{"vocab_size": 32768, "rope_fraction": 1.0, "beta1": 0.93, "batch_tokens": 131072}
Below are experts of layer 3 (counted from 0) of a mixture-of-experts language model. Rows are named router (the router's row for the expert), down (a neuron's output weights, with its number) and show model dimensions 192-255. Each number is 200 + 20 x the weight over its row's rms, rounded and kept within 0 to 999.
After each expert's rows: a language model's description of what the expert responds to; "raises" lists some tokens whose logits its average output raises strongly, later layers aside. This comes from a sample of Wikipedia text that the model never trained on.

# expert 20
router,211,207,218,209,228,173,206,211,189,187,201,191,210,154,198,214,222,215,189,214,227,207,215,221,141,192,202,174,186,210,188,205,177,195,218,231,204,217,190,195,222,217,221,245,196,183,196,233,194,146,193,203,214,178,247,215,165,219,184,194,212,216,171,209
down0,218,209,204,188,224,189,169,175,228,180,183,193,194,203,193,200,217,229,148,191,168,211,230,208,224,219,211,198,217,202,188,221,194,205,174,167,177,206,200,235,217,221,214,209,214,188,179,212,216,201,210,188,197,181,190,130,237,187,202,163,189,200,193,188
down1,204,214,171,189,184,189,212,220,195,170,172,211,214,179,202,182,218,207,204,213,206,213,180,193,213,190,196,210,263,192,226,195,188,223,191,177,207,238,193,202,203,231,183,214,198,219,167,201,162,194,215,177,226,190,202,217,149,242,216,187,188,197,175,200
down2,193,214,189,225,214,242,169,177,222,180,174,231,195,215,196,187,167,166,233,190,170,220,237,189,188,168,212,177,214,201,230,202,220,240,207,213,206,161,187,223,184,186,265,195,214,227,213,225,203,213,190,187,211,194,219,157,177,213,239,206,235,215,189,195
down3,193,182,187,217,171,216,219,227,204,181,188,188,232,205,222,167,214,199,189,214,203,218,179,189,206,194,237,232,220,202,190,200,222,202,204,178,180,207,222,199,199,219,217,193,201,208,203,193,203,205,217,165,193,169,166,168,196,166,196,209,211,221,167,209
down4,176,178,216,157,222,207,192,206,201,191,186,174,181,187,208,219,154,183,194,215,208,188,201,200,187,206,172,220,205,198,212,232,187,220,218,196,200,243,209,206,217,180,134,186,241,225,223,200,216,194,191,177,210,213,199,204,181,230,177,217,218,223,191,205
down5,217,243,233,171,206,180,217,215,208,194,199,207,193,245,204,166,186,217,176,198,194,188,224,170,191,154,192,232,231,216,184,216,218,166,193,233,190,194,198,175,195,181,177,207,208,199,190,192,194,216,254,203,188,209,187,193,256,223,204,200,191,192,235,195
down6,189,217,186,205,210,206,199,183,200,202,192,221,175,220,190,240,219,190,207,194,191,262,178,211,195,210,192,194,197,209,157,218,200,180,260,190,189,178,224,190,203,163,206,190,198,219,194,211,186,201,164,239,193,197,216,182,211,201,202,163,215,205,185,265
down7,174,195,155,207,214,222,223,187,215,218,230,191,209,202,176,192,193,208,229,206,189,206,172,224,166,207,223,193,194,153,219,217,215,192,187,214,206,180,184,187,220,177,184,198,162,214,198,185,160,187,208,177,195,218,201,222,181,197,220,204,173,221,210,174
down8,194,211,218,184,187,193,176,156,193,171,222,208,189,190,195,174,186,198,205,198,207,229,183,196,146,165,237,194,181,188,151,209,195,204,222,180,177,232,204,205,177,194,177,211,216,211,193,205,175,217,209,228,215,182,179,171,198,184,190,236,226,217,177,223
down9,231,170,191,149,201,208,171,182,165,198,212,223,195,178,159,192,192,165,224,177,208,194,201,217,175,184,184,212,198,199,191,200,196,214,201,179,151,216,185,167,154,179,199,197,161,214,190,207,218,206,179,190,183,176,232,202,192,219,220,232,196,197,203,179
down10,241,188,195,198,188,177,192,178,196,197,190,221,188,210,190,163,204,159,199,165,142,210,210,184,176,189,199,196,203,211,212,226,201,217,193,212,225,185,223,208,185,179,187,213,212,201,227,194,205,189,188,225,198,204,219,232,235,177,204,193,216,218,176,172
down11,153,164,193,213,172,208,187,186,213,161,195,194,202,176,171,186,225,180,193,178,207,252,228,180,183,200,204,210,205,179,210,207,228,164,185,202,161,159,183,242,207,176,188,147,226,212,236,188,191,153,218,206,207,222,224,221,200,204,186,258,206,193,186,225
It responds to: Bare space tokens after pipes or colons in tables and stat lists, usually before numbers or years.
raises: "ire", "199", "96", "90"

# expert 5
router,213,185,187,204,222,192,212,178,206,225,206,203,208,152,196,221,189,213,199,207,231,227,183,185,170,234,172,197,201,186,182,257,172,211,201,220,223,201,221,213,208,180,207,217,209,196,222,207,207,183,186,221,174,211,201,199,202,167,232,208,211,195,235,240
down0,187,198,218,208,201,221,206,178,203,188,219,215,210,222,182,215,243,202,196,191,189,231,206,184,198,202,186,191,184,195,186,212,165,195,226,168,197,210,221,225,226,225,174,209,230,205,188,222,211,201,229,218,210,218,189,190,208,201,206,188,172,191,208,178
down1,203,183,225,206,165,204,219,221,226,214,203,207,203,200,189,248,191,184,166,212,186,223,202,198,192,195,176,194,171,210,181,217,188,240,181,192,218,220,250,219,206,170,235,194,203,180,199,157,205,213,149,201,187,195,204,188,169,176,229,182,186,184,218,212
down2,226,195,205,232,201,209,153,184,191,202,194,214,179,198,200,192,192,172,175,186,195,217,187,219,204,215,199,192,181,260,175,197,206,211,212,232,204,204,177,217,209,206,215,186,188,196,192,180,202,225,212,207,181,215,212,174,219,196,157,208,180,224,210,176
down3,195,223,191,211,179,199,194,191,210,159,236,201,204,198,218,249,188,192,180,210,201,195,192,192,230,195,214,172,209,187,197,249,229,204,202,195,232,196,190,195,188,218,195,169,187,186,191,181,198,209,210,219,178,220,177,183,232,203,187,185,190,206,196,178
down4,200,207,203,190,218,176,195,190,161,177,198,184,178,168,190,209,182,227,166,191,216,174,201,177,210,200,207,243,229,204,223,233,200,238,185,222,184,215,207,193,193,142,196,203,215,195,190,193,193,211,167,197,217,166,197,221,204,187,195,205,193,193,179,174
down5,173,217,223,201,204,177,201,167,168,175,232,258,224,224,203,195,205,242,230,167,185,182,196,181,190,178,186,201,162,163,201,193,230,209,212,222,202,203,183,192,215,184,191,229,181,237,220,182,168,211,205,217,205,229,228,209,191,199,212,220,193,206,224,223
down6,224,174,228,172,167,177,188,200,155,193,210,226,200,221,204,198,203,185,185,181,203,239,190,200,162,165,224,216,194,188,199,210,170,248,194,196,223,184,195,234,210,195,185,250,189,176,211,222,206,205,221,195,244,200,206,212,178,155,232,209,196,234,184,224
down7,196,142,191,184,191,200,194,213,180,190,202,206,239,195,173,222,222,194,177,166,221,188,204,184,227,206,163,223,162,193,186,175,183,196,150,202,190,199,201,196,203,212,200,231,197,215,209,215,208,213,199,182,184,190,218,156,212,163,209,229,214,206,227,216
down8,217,209,215,206,182,188,176,241,194,190,215,156,194,184,195,235,200,184,189,216,205,180,211,209,225,201,219,205,170,224,156,175,154,244,212,198,218,220,202,201,209,233,194,177,207,221,221,213,235,231,184,171,193,189,188,184,194,201,187,194,230,170,204,206
down9,194,204,195,181,185,216,206,217,223,190,199,205,230,193,207,202,207,217,234,194,182,214,210,224,184,167,191,214,227,244,182,223,194,215,221,207,203,203,225,191,203,232,183,190,159,174,212,198,171,230,204,185,214,188,159,194,179,214,243,191,188,169,240,210
down10,223,178,200,197,222,224,159,216,213,205,215,175,205,199,163,148,194,194,197,204,213,178,211,212,203,221,248,190,217,199,211,219,190,186,186,200,210,172,233,193,166,231,236,203,212,143,202,206,185,210,210,192,234,191,196,196,214,188,254,166,217,212,216,167
down11,193,218,191,231,189,189,207,183,202,184,185,177,184,228,220,208,169,220,226,198,183,187,210,202,215,162,208,206,230,211,228,204,198,203,205,197,203,198,200,223,204,214,243,179,169,211,229,193,178,193,174,186,254,202,225,196,181,200,220,196,224,230,210,216
It responds to: Month names in dates, especially in sports season text and tables, such as until June 2029 or on November 17.
raises: "/", "-", "?", " -", "light", ";"

# expert 9
router,199,162,236,208,225,238,163,190,175,186,233,217,193,198,208,184,190,183,216,207,223,195,202,178,218,223,182,181,204,198,216,186,223,211,192,171,221,203,211,178,233,230,206,190,227,190,177,204,226,252,210,160,206,212,208,231,186,190,221,173,203,185,221,190
down0,185,188,202,214,189,182,188,181,187,201,181,203,171,170,222,225,182,152,192,211,197,204,206,191,161,215,219,210,169,206,186,223,222,196,174,183,225,174,173,241,219,188,215,149,177,192,231,190,218,174,234,192,193,217,177,185,202,188,197,186,191,213,196,235
down1,177,224,194,211,234,201,223,205,182,199,230,238,171,190,193,190,170,189,222,221,209,206,176,213,247,183,187,220,212,210,221,208,204,200,223,218,194,250,212,203,171,204,215,204,182,207,232,174,166,200,219,191,202,191,231,185,204,180,183,183,180,182,152,222
down2,215,245,229,187,188,213,180,196,190,201,186,203,221,190,229,198,202,153,226,250,203,161,209,189,184,215,221,205,214,211,226,183,221,199,221,194,198,219,180,169,196,212,190,204,235,207,210,172,172,201,195,173,210,220,194,177,208,211,213,194,183,186,207,194
down3,206,210,185,197,209,196,237,193,194,199,158,191,168,218,184,187,183,186,203,187,202,184,196,211,172,156,208,219,177,191,202,186,198,185,188,212,193,186,185,206,196,197,184,189,204,193,188,171,219,213,181,234,246,204,222,210,166,218,218,190,222,217,211,236
down4,205,181,176,176,227,178,205,177,223,223,195,201,202,200,208,218,184,182,195,219,209,175,179,177,196,216,184,182,196,156,194,183,212,201,231,194,179,203,200,191,167,213,215,194,199,222,182,192,199,161,189,190,198,228,206,183,211,204,190,214,217,236,193,176
down5,216,205,215,180,174,177,218,208,199,204,181,178,191,207,246,234,187,191,190,223,212,171,220,167,218,195,232,252,164,201,192,191,210,216,200,205,220,214,202,206,174,151,204,165,192,230,191,219,173,181,191,192,209,188,221,219,179,170,162,185,176,175,192,208
down6,190,177,194,232,207,195,221,215,184,198,166,178,212,207,179,210,205,195,201,219,199,204,168,176,185,214,191,200,235,212,226,189,202,212,182,192,194,212,201,211,204,157,193,184,188,197,205,171,197,239,216,171,181,165,223,181,176,183,234,242,189,214,199,183
down7,209,245,203,191,172,216,214,213,214,195,221,188,210,196,219,239,188,215,196,212,197,208,173,180,238,190,185,202,177,188,213,215,164,173,207,212,225,219,177,199,203,202,188,201,190,208,133,180,235,206,214,248,197,197,188,167,155,185,245,197,183,154,197,217
down8,182,234,210,212,212,234,271,210,164,247,225,200,206,201,192,199,202,187,188,183,205,217,220,207,207,234,194,187,190,196,188,207,179,193,212,190,177,201,251,196,167,165,185,200,218,196,194,222,198,205,200,216,219,194,165,183,169,220,203,180,195,231,212,213
down9,212,225,159,220,191,211,200,213,195,188,215,220,183,186,211,198,206,219,203,188,217,181,188,163,208,176,191,184,231,222,195,220,208,194,212,206,210,195,230,168,205,211,194,208,181,217,200,209,174,193,199,214,221,199,192,176,220,159,240,168,186,178,197,163
down10,172,225,239,160,181,194,191,209,162,212,196,192,204,205,186,209,231,201,221,216,241,175,212,215,226,189,206,199,220,209,200,222,198,183,193,198,184,171,210,166,196,208,191,242,153,186,196,207,195,215,218,196,172,191,205,198,166,213,194,184,192,191,215,181
down11,230,203,179,176,184,237,216,219,197,160,195,155,196,203,243,244,192,198,166,183,202,212,236,215,186,240,182,194,186,182,237,195,189,190,184,214,194,204,147,220,217,206,219,202,200,226,194,190,199,188,179,207,218,201,199,198,184,167,191,229,205,189,218,205
It responds to: Final fragments of foreign or rare names and ordinal endings, such as th, st, nd in 4th, k in Swiatek, and Jr.
raises: "ised", "oid", "ales", "ite", "ically", "ian"

# expert 7
router,207,201,214,198,180,178,224,208,180,200,195,193,221,191,201,211,226,202,201,216,210,208,200,194,191,167,192,168,217,237,211,188,227,203,196,197,191,202,198,188,210,203,177,222,196,196,196,221,168,199,181,177,179,224,210,193,165,200,198,218,228,214,176,203
down0,218,203,181,195,221,192,184,236,221,194,184,227,199,193,209,180,208,171,178,200,196,153,209,200,173,207,222,224,199,211,191,203,166,175,207,209,168,193,192,217,211,201,246,211,181,244,207,222,192,231,217,200,220,189,222,202,172,218,205,187,195,193,200,200
down1,186,163,180,225,207,221,185,181,205,198,211,203,211,184,194,238,180,200,199,194,174,226,206,231,177,207,185,168,182,204,195,237,227,200,194,167,176,187,202,196,188,205,187,207,177,173,192,205,207,190,218,162,203,202,205,185,225,216,213,204,231,205,204,192
down2,219,238,185,180,204,174,215,215,176,204,179,188,206,172,222,181,180,199,166,210,238,216,191,173,204,184,185,180,205,243,192,196,179,189,177,208,217,183,199,185,224,179,202,163,213,192,216,188,191,186,194,190,221,199,197,203,234,165,175,208,219,183,210,213
down3,185,196,197,159,187,223,179,221,204,204,198,203,193,202,197,165,215,202,202,143,212,218,239,192,174,150,204,203,201,195,207,210,224,195,241,200,230,244,195,194,161,213,216,198,221,186,187,215,215,196,181,208,178,187,212,167,195,224,202,209,208,211,190,205
down4,212,232,185,211,207,214,198,206,192,205,200,175,177,176,178,188,201,195,216,235,191,227,219,192,200,190,182,184,182,213,167,199,198,191,206,199,190,216,197,209,196,204,207,186,213,218,225,201,230,211,201,209,183,203,177,194,205,201,207,195,225,181,225,190
down5,184,230,188,200,193,188,188,214,199,207,204,200,218,191,186,193,211,224,197,229,180,197,181,192,194,185,169,201,206,216,165,218,247,224,190,204,208,208,225,237,183,229,201,187,169,205,228,196,185,180,230,163,190,229,197,229,191,227,237,194,195,148,206,175
down6,192,199,194,234,153,174,183,195,170,169,219,198,221,162,200,210,213,188,180,209,191,188,226,166,207,206,214,198,209,186,182,180,176,212,210,226,197,214,206,184,168,190,215,224,260,206,198,196,207,226,191,183,174,193,213,198,173,201,213,212,207,218,177,174
down7,156,197,204,183,225,210,214,199,184,191,223,203,157,178,201,229,230,183,210,219,212,166,189,226,167,171,200,223,194,173,220,192,181,205,189,189,229,197,159,201,217,149,189,188,195,188,199,191,171,225,226,226,205,181,241,209,204,208,224,177,168,184,177,210
down8,237,211,214,210,186,203,196,171,157,219,221,184,191,242,208,213,204,161,194,226,206,228,208,219,166,222,206,186,179,198,178,194,161,186,224,237,213,190,166,212,201,189,203,191,209,190,219,211,205,193,251,200,207,243,196,167,192,199,241,223,180,175,238,203
down9,164,192,223,218,182,186,175,188,196,190,224,217,196,197,217,195,215,210,168,232,217,217,196,172,233,219,157,226,197,188,189,192,202,205,178,253,172,177,186,178,167,197,197,176,198,201,213,196,220,203,217,228,185,226,196,225,220,206,180,230,228,192,192,226
down10,220,203,235,226,197,198,191,177,196,245,189,209,245,198,243,179,206,208,183,183,182,208,210,204,179,229,195,195,187,212,203,178,150,176,193,180,210,164,188,202,221,207,168,182,217,187,217,195,196,188,188,198,209,173,200,239,202,162,230,184,182,187,170,213
down11,202,175,197,197,225,204,175,197,183,195,181,183,205,203,161,191,217,165,230,169,194,211,229,215,233,237,208,223,175,209,216,204,162,218,218,194,200,202,209,191,199,192,212,202,206,186,222,171,222,150,212,146,220,183,186,200,189,219,180,211,204,211,213,197
It responds to: Line breaks, table row ends and == heading markers in Wikipedia layout, plus words inside section headings like Distribution and habitat.
raises: "===", "|", "-"

# expert 12
router,195,217,246,199,253,209,167,182,149,217,217,207,251,164,233,215,201,200,216,181,224,231,226,240,195,152,193,211,224,215,195,195,211,201,219,175,192,193,233,183,185,195,218,238,197,209,202,188,172,207,189,238,210,211,206,218,160,209,170,183,213,228,193,216
down0,239,185,197,203,182,220,218,201,208,188,205,231,208,197,183,175,178,244,211,220,199,216,191,228,213,179,202,191,228,256,204,192,153,187,191,196,202,174,185,211,208,225,245,197,174,183,197,199,192,186,209,194,184,185,211,216,218,191,208,167,188,221,196,204
down1,211,188,186,213,208,225,214,187,184,240,224,192,179,178,232,200,208,193,196,221,231,211,190,223,187,181,194,177,185,182,177,201,176,212,211,215,225,217,239,217,208,218,214,168,195,195,187,216,189,203,191,189,177,227,209,214,229,189,172,170,210,199,224,214
down2,174,190,187,213,202,179,200,218,223,210,209,199,178,179,209,195,221,219,178,219,202,179,191,209,219,228,211,219,211,194,206,189,238,177,207,199,199,224,195,216,229,186,225,189,219,194,176,191,209,213,177,205,217,201,223,170,191,192,199,206,210,180,162,200
down3,194,166,212,204,246,171,185,194,184,198,190,196,184,239,212,227,204,194,183,201,178,198,192,196,194,205,194,199,213,172,188,197,192,211,159,228,192,237,213,237,199,174,190,223,199,210,203,187,220,253,208,210,185,209,223,158,185,238,216,231,231,205,188,218
down4,186,180,184,148,221,199,160,210,207,223,192,216,201,196,181,193,178,156,216,167,169,196,212,183,217,197,215,202,201,232,207,223,205,217,191,189,208,177,202,223,191,229,199,169,200,199,205,186,183,183,230,227,198,161,194,166,179,213,183,193,190,200,195,207
down5,222,191,200,198,217,195,204,199,197,182,205,212,184,173,185,198,201,229,214,204,207,195,166,204,210,210,215,187,190,170,218,199,210,180,210,244,201,188,181,226,183,199,213,187,224,210,150,196,172,211,203,208,206,199,202,207,207,191,203,243,234,196,152,222
down6,238,187,216,226,195,205,187,166,201,212,195,213,200,178,174,205,222,198,211,157,218,233,170,191,154,190,205,216,172,212,213,244,217,186,214,232,176,233,226,239,215,196,192,174,193,179,185,230,168,189,205,208,187,187,195,219,171,181,170,210,232,217,197,198
down7,140,213,163,179,187,181,192,194,198,174,193,203,190,206,223,200,192,179,197,204,225,203,202,184,198,194,162,162,184,226,208,199,196,246,186,206,218,204,220,171,190,185,223,191,204,199,203,204,207,195,217,173,170,183,188,204,240,217,210,183,203,188,229,181
down8,211,185,194,204,215,235,204,217,215,182,209,206,189,183,148,229,224,228,219,200,190,206,240,191,223,183,237,152,171,216,195,212,197,225,199,206,191,229,179,213,201,233,191,205,189,219,198,189,190,213,190,215,209,195,183,219,221,228,181,221,239,195,183,199
down9,189,197,184,180,222,188,170,206,202,207,187,204,201,206,186,235,182,210,253,229,189,185,208,158,206,230,204,163,211,224,185,221,215,190,212,184,158,220,215,185,184,223,220,222,185,235,198,195,185,185,209,220,189,189,179,151,177,178,194,220,197,172,187,160
down10,189,218,202,197,194,231,183,203,184,211,216,224,261,197,222,189,238,207,212,221,228,181,190,184,248,234,206,210,222,200,191,218,216,177,198,204,191,186,222,205,225,185,208,216,226,219,195,212,207,230,221,209,164,203,220,199,183,186,211,195,228,227,163,198
down11,177,211,207,215,181,181,218,177,227,186,182,216,133,227,175,232,208,220,180,181,181,188,197,243,212,233,158,182,188,219,208,211,238,203,198,197,183,191,208,209,187,160,226,214,180,195,182,188,208,195,235,220,201,193,184,190,201,191,202,210,193,161,220,222
It responds to: Prepositions following nouns and verbs, mainly of, in, to, for, by, on, with, before the or a possessive.
raises: " the", " his", " its", " those", " any", " this"

# expert 2
router,199,212,202,178,202,207,188,231,214,171,204,217,207,199,218,189,212,184,212,193,179,197,210,209,198,188,208,210,191,208,217,223,225,185,210,195,184,158,206,214,187,199,181,213,206,214,199,194,201,208,193,191,198,194,206,183,196,207,189,153,198,182,187,225
down0,186,204,190,165,216,234,168,190,211,212,201,213,214,184,232,201,216,182,167,173,214,208,205,175,160,181,190,194,189,195,177,190,199,213,222,197,211,161,182,208,206,196,181,201,200,183,182,223,205,220,207,217,171,175,224,190,220,177,213,235,239,219,192,196
down1,169,212,187,196,188,202,176,213,173,215,203,219,222,209,229,194,206,194,222,198,218,197,210,201,170,212,215,215,208,214,200,199,209,222,212,168,194,193,190,237,213,185,183,164,205,194,197,238,219,177,201,225,223,223,195,206,170,187,197,186,167,218,217,201
down2,144,189,207,186,207,210,190,212,201,181,200,248,247,221,192,193,187,215,178,177,189,189,230,178,184,214,196,211,190,217,209,193,201,204,169,184,225,224,218,175,215,183,250,226,190,162,201,186,191,198,186,210,157,187,206,182,185,198,218,187,184,174,187,164
down3,161,220,191,150,221,199,178,209,232,186,152,201,206,226,210,222,185,184,188,162,198,241,238,171,171,163,188,204,206,192,198,210,202,191,222,200,209,178,227,199,183,222,215,198,227,182,210,228,214,176,206,159,163,199,192,180,200,209,230,204,194,184,185,177
down4,218,193,227,212,181,218,205,223,197,217,167,189,190,223,186,202,160,196,188,196,218,208,203,207,221,200,209,166,182,210,219,202,215,222,211,211,179,232,192,204,162,213,181,212,209,173,226,206,195,196,226,210,164,182,192,224,199,200,203,223,203,183,189,235
down5,203,230,211,231,220,174,197,184,216,182,179,229,217,180,196,200,212,214,244,213,192,196,192,222,181,215,180,196,174,201,210,203,204,213,222,187,194,225,193,161,184,195,213,227,232,196,206,217,236,200,186,219,215,229,218,193,178,213,219,191,180,239,180,219
down6,202,203,191,185,195,212,234,217,170,201,185,210,208,205,216,179,206,208,234,202,167,219,200,217,178,226,184,210,220,178,185,217,200,176,186,181,201,212,258,186,211,186,235,195,175,201,237,189,198,184,178,230,201,200,210,224,217,184,185,200,228,176,209,203
down7,223,193,200,172,184,197,234,183,221,184,190,182,183,195,179,200,183,193,192,226,218,187,206,216,229,203,196,192,216,226,206,201,194,225,234,174,183,227,200,167,222,180,190,167,170,190,205,197,227,224,172,203,197,229,215,197,202,195,198,258,207,196,249,176
down8,197,228,208,180,204,210,227,192,198,173,182,204,203,176,205,137,220,184,242,206,214,199,205,195,199,189,186,192,218,201,199,181,246,210,198,192,185,176,207,195,193,188,220,189,175,214,222,175,190,180,215,193,227,222,234,186,202,229,206,213,216,215,152,206
down9,230,188,187,160,215,167,201,197,218,208,223,214,201,223,189,204,191,202,196,170,180,225,202,225,227,202,194,205,200,209,203,257,196,191,252,187,187,240,202,224,190,221,198,204,206,200,163,204,187,196,211,226,187,197,199,164,223,221,186,214,185,181,240,199
down10,201,177,198,194,215,220,171,224,194,214,199,209,193,191,205,200,218,204,204,244,163,210,216,221,199,192,219,185,216,174,184,237,216,202,218,245,185,200,210,202,191,222,191,202,206,190,194,161,183,214,199,181,161,192,191,171,241,236,152,149,207,203,182,192
down11,184,201,202,193,208,190,183,180,188,217,228,211,185,196,216,209,216,204,208,177,212,215,200,197,212,249,176,210,220,226,189,193,178,210,224,238,225,176,179,174,209,248,176,216,184,194,196,207,228,174,215,237,193,246,216,179,202,184,194,199,186,192,221,180
It responds to: Sentence-ending periods plus year and number pieces after spaces or dashes, such as 201, 199, the en dash in 1740–1840.
raises: "7", "3", "8", "6", "5", "2"

# expert 17
router,193,217,201,184,161,184,214,176,176,190,194,217,202,201,216,195,253,198,227,202,230,252,205,213,204,176,197,168,180,216,179,212,189,194,223,176,212,189,232,201,198,189,213,192,211,213,221,163,187,170,157,202,269,225,205,222,218,197,230,210,207,199,184,202
down0,180,216,212,175,210,218,223,166,181,185,203,220,226,213,222,225,180,198,191,175,200,164,214,182,220,227,202,201,223,175,194,202,173,185,160,190,234,174,226,201,209,200,193,173,172,185,191,221,213,201,195,216,207,203,192,192,212,218,202,179,232,203,209,223
down1,196,201,215,154,221,207,218,213,184,203,194,146,211,195,203,182,206,213,217,228,169,195,192,202,228,235,192,201,164,189,212,217,176,212,210,184,195,212,162,194,174,195,160,186,206,190,180,207,173,183,185,228,212,183,208,241,207,220,221,221,213,204,223,182
down2,186,207,178,172,181,208,200,193,183,159,179,211,192,205,168,164,214,185,192,192,177,196,163,213,207,150,183,226,175,203,204,192,191,199,219,228,200,174,175,231,221,210,208,215,201,211,200,188,207,222,178,205,186,229,191,199,151,192,176,177,209,183,207,193
down3,184,194,240,205,218,224,217,216,208,194,216,193,185,225,212,215,236,207,196,197,226,178,175,186,197,185,231,200,215,178,220,213,184,207,206,205,191,222,213,205,200,240,212,188,207,196,238,159,204,195,193,185,186,207,220,213,190,197,214,164,185,216,188,200
down4,192,191,172,179,226,205,205,212,235,184,197,167,211,228,174,200,227,234,202,264,212,195,169,225,230,211,221,245,206,203,225,215,179,225,183,211,191,219,173,199,211,183,191,189,193,194,205,138,207,194,192,199,165,215,209,168,183,178,206,195,184,229,209,146
down5,232,215,197,163,212,178,197,235,215,189,186,225,227,166,225,189,200,215,185,153,198,192,191,187,161,236,211,210,212,177,186,187,216,216,200,241,236,194,159,189,195,176,184,226,174,216,202,228,200,199,197,201,201,173,195,210,214,187,223,169,209,170,203,149
down6,174,224,197,199,196,197,197,219,191,198,194,208,215,180,170,197,214,196,186,205,174,199,197,195,151,194,185,210,182,169,177,225,224,178,210,192,189,223,220,195,219,185,176,209,193,212,210,197,192,241,201,189,205,210,181,185,186,185,204,150,206,200,204,186
down7,202,201,195,205,234,198,187,196,144,209,220,206,184,195,163,175,165,172,209,177,194,220,202,199,223,204,210,214,199,192,199,189,173,182,157,213,193,188,233,215,195,206,185,190,202,192,160,212,212,206,196,211,192,201,197,190,205,240,196,229,219,194,186,201
down8,210,221,210,213,221,210,202,189,199,193,194,206,209,201,219,227,186,230,176,170,212,203,198,232,231,193,186,182,230,215,202,204,219,188,232,196,194,213,222,210,203,177,187,198,223,214,204,177,232,220,212,223,180,245,224,194,201,174,175,198,244,178,157,190
down9,185,209,191,224,160,173,209,204,186,168,185,182,230,152,194,218,219,188,189,194,183,199,196,202,192,189,203,178,190,166,192,183,214,193,211,192,188,230,195,214,184,215,198,203,207,202,195,177,204,184,209,157,251,171,186,206,243,178,206,191,187,204,234,161
down10,199,220,230,171,220,195,206,219,214,207,223,181,212,209,164,217,193,203,203,172,236,180,191,196,206,204,181,186,192,235,214,210,205,193,202,180,203,226,213,169,195,218,211,242,197,174,186,194,216,182,210,227,210,198,183,205,200,211,169,190,228,173,184,225
down11,219,183,184,204,178,212,219,159,201,189,192,204,189,220,203,201,187,204,184,206,190,222,222,221,214,200,194,206,196,199,197,163,220,202,203,203,194,236,190,220,214,191,180,237,201,200,196,221,156,200,183,199,244,179,204,224,193,219,206,196,191,160,194,184
It responds to: Words on countries, nationalities and government, such as States, British, German, Assembly, Party, politician, often after the or National.
raises: "?", " (", "("

# expert 19
router,206,232,192,218,184,188,195,171,179,203,206,218,213,198,196,131,235,226,197,183,223,241,198,187,198,199,230,211,212,194,196,218,193,155,180,173,201,186,191,184,215,214,190,210,214,226,201,221,227,169,216,209,220,217,246,210,229,224,181,215,223,207,190,198
down0,207,200,199,162,195,182,196,181,170,194,173,197,195,201,211,183,213,182,173,193,199,193,176,206,162,228,174,167,241,191,217,174,218,191,155,193,209,233,201,228,211,183,185,211,203,180,198,208,214,155,206,180,173,190,208,199,237,242,225,242,200,193,203,212
down1,187,183,152,180,205,208,216,171,216,224,195,207,184,187,220,210,223,225,214,232,200,209,192,217,223,175,209,208,194,204,183,180,255,198,206,200,176,210,162,187,182,201,197,230,194,164,188,192,180,204,200,205,211,156,217,187,224,220,199,234,214,214,227,172
down2,188,197,184,202,138,203,215,194,195,195,172,190,217,184,204,213,187,220,190,192,182,194,203,198,207,247,196,243,196,197,156,192,188,179,193,237,200,196,190,215,180,192,167,202,195,210,198,190,189,203,201,157,215,241,210,189,214,188,193,245,205,213,206,203
down3,131,228,189,192,197,193,186,201,203,212,183,200,220,168,204,191,215,232,197,187,187,190,190,168,202,202,184,199,177,158,224,189,189,195,205,190,227,197,218,209,196,201,195,181,184,219,217,207,169,211,172,227,199,196,208,201,233,235,225,175,250,226,190,166
down4,148,237,189,222,235,197,194,197,226,202,217,235,209,222,236,188,233,178,199,192,193,203,173,208,223,208,166,171,193,202,202,181,209,198,189,245,208,165,175,196,251,226,206,159,214,168,195,217,192,160,195,184,195,183,190,177,210,177,212,222,236,233,214,195
down5,165,186,226,160,210,186,158,190,179,201,176,172,184,182,202,166,165,201,221,227,215,192,176,226,179,229,164,203,205,208,171,217,216,176,196,209,229,201,200,227,224,164,190,197,186,235,166,183,186,193,205,206,180,212,235,202,188,169,221,221,194,172,218,205
down6,169,185,198,222,217,209,230,185,178,190,184,188,200,235,188,218,208,203,221,231,162,161,236,185,186,206,202,189,204,204,217,236,245,201,239,193,206,212,210,202,142,197,195,194,205,224,196,174,190,212,195,204,204,191,195,181,203,199,193,219,211,178,172,225
down7,184,187,202,230,208,166,188,184,205,195,178,187,164,188,207,212,196,215,178,217,211,186,182,193,171,181,242,187,190,209,174,191,191,190,194,207,220,227,218,204,187,221,183,220,227,194,232,167,221,183,175,199,183,193,199,192,204,216,221,206,233,179,206,171
down8,225,158,210,217,224,195,193,216,187,188,219,220,215,186,177,199,231,181,209,178,210,208,207,192,127,133,190,209,186,208,204,206,220,202,193,222,171,208,187,198,186,198,203,194,213,185,190,218,227,191,196,211,211,182,247,186,209,231,225,186,221,191,182,183
down9,185,178,167,213,246,204,200,219,168,181,204,204,220,213,169,151,190,232,170,207,191,200,217,197,225,158,175,168,171,219,212,205,167,181,213,218,186,213,208,202,208,183,211,172,232,203,206,163,231,221,172,211,198,203,226,208,198,202,196,198,189,184,219,221
down10,205,239,250,190,196,173,203,177,208,192,257,208,219,173,183,222,178,196,222,215,234,226,215,196,219,189,242,207,196,213,197,211,233,169,203,217,210,213,219,236,186,213,204,177,167,235,211,157,181,224,196,239,204,162,192,177,200,176,202,195,212,206,204,153
down11,215,192,171,189,195,199,208,186,176,223,177,237,186,200,206,207,204,191,251,153,206,229,194,220,168,210,220,178,231,192,192,210,186,227,228,220,219,178,149,215,231,184,160,186,222,197,176,221,186,195,185,229,204,221,200,207,226,173,231,191,139,211,127,226
It responds to: General nouns after articles or possessives in running prose, such as use, power, system, health, land, items, courses, with some plural endings.
raises: ";", " of", ":", ";\n\n", ".\n\n"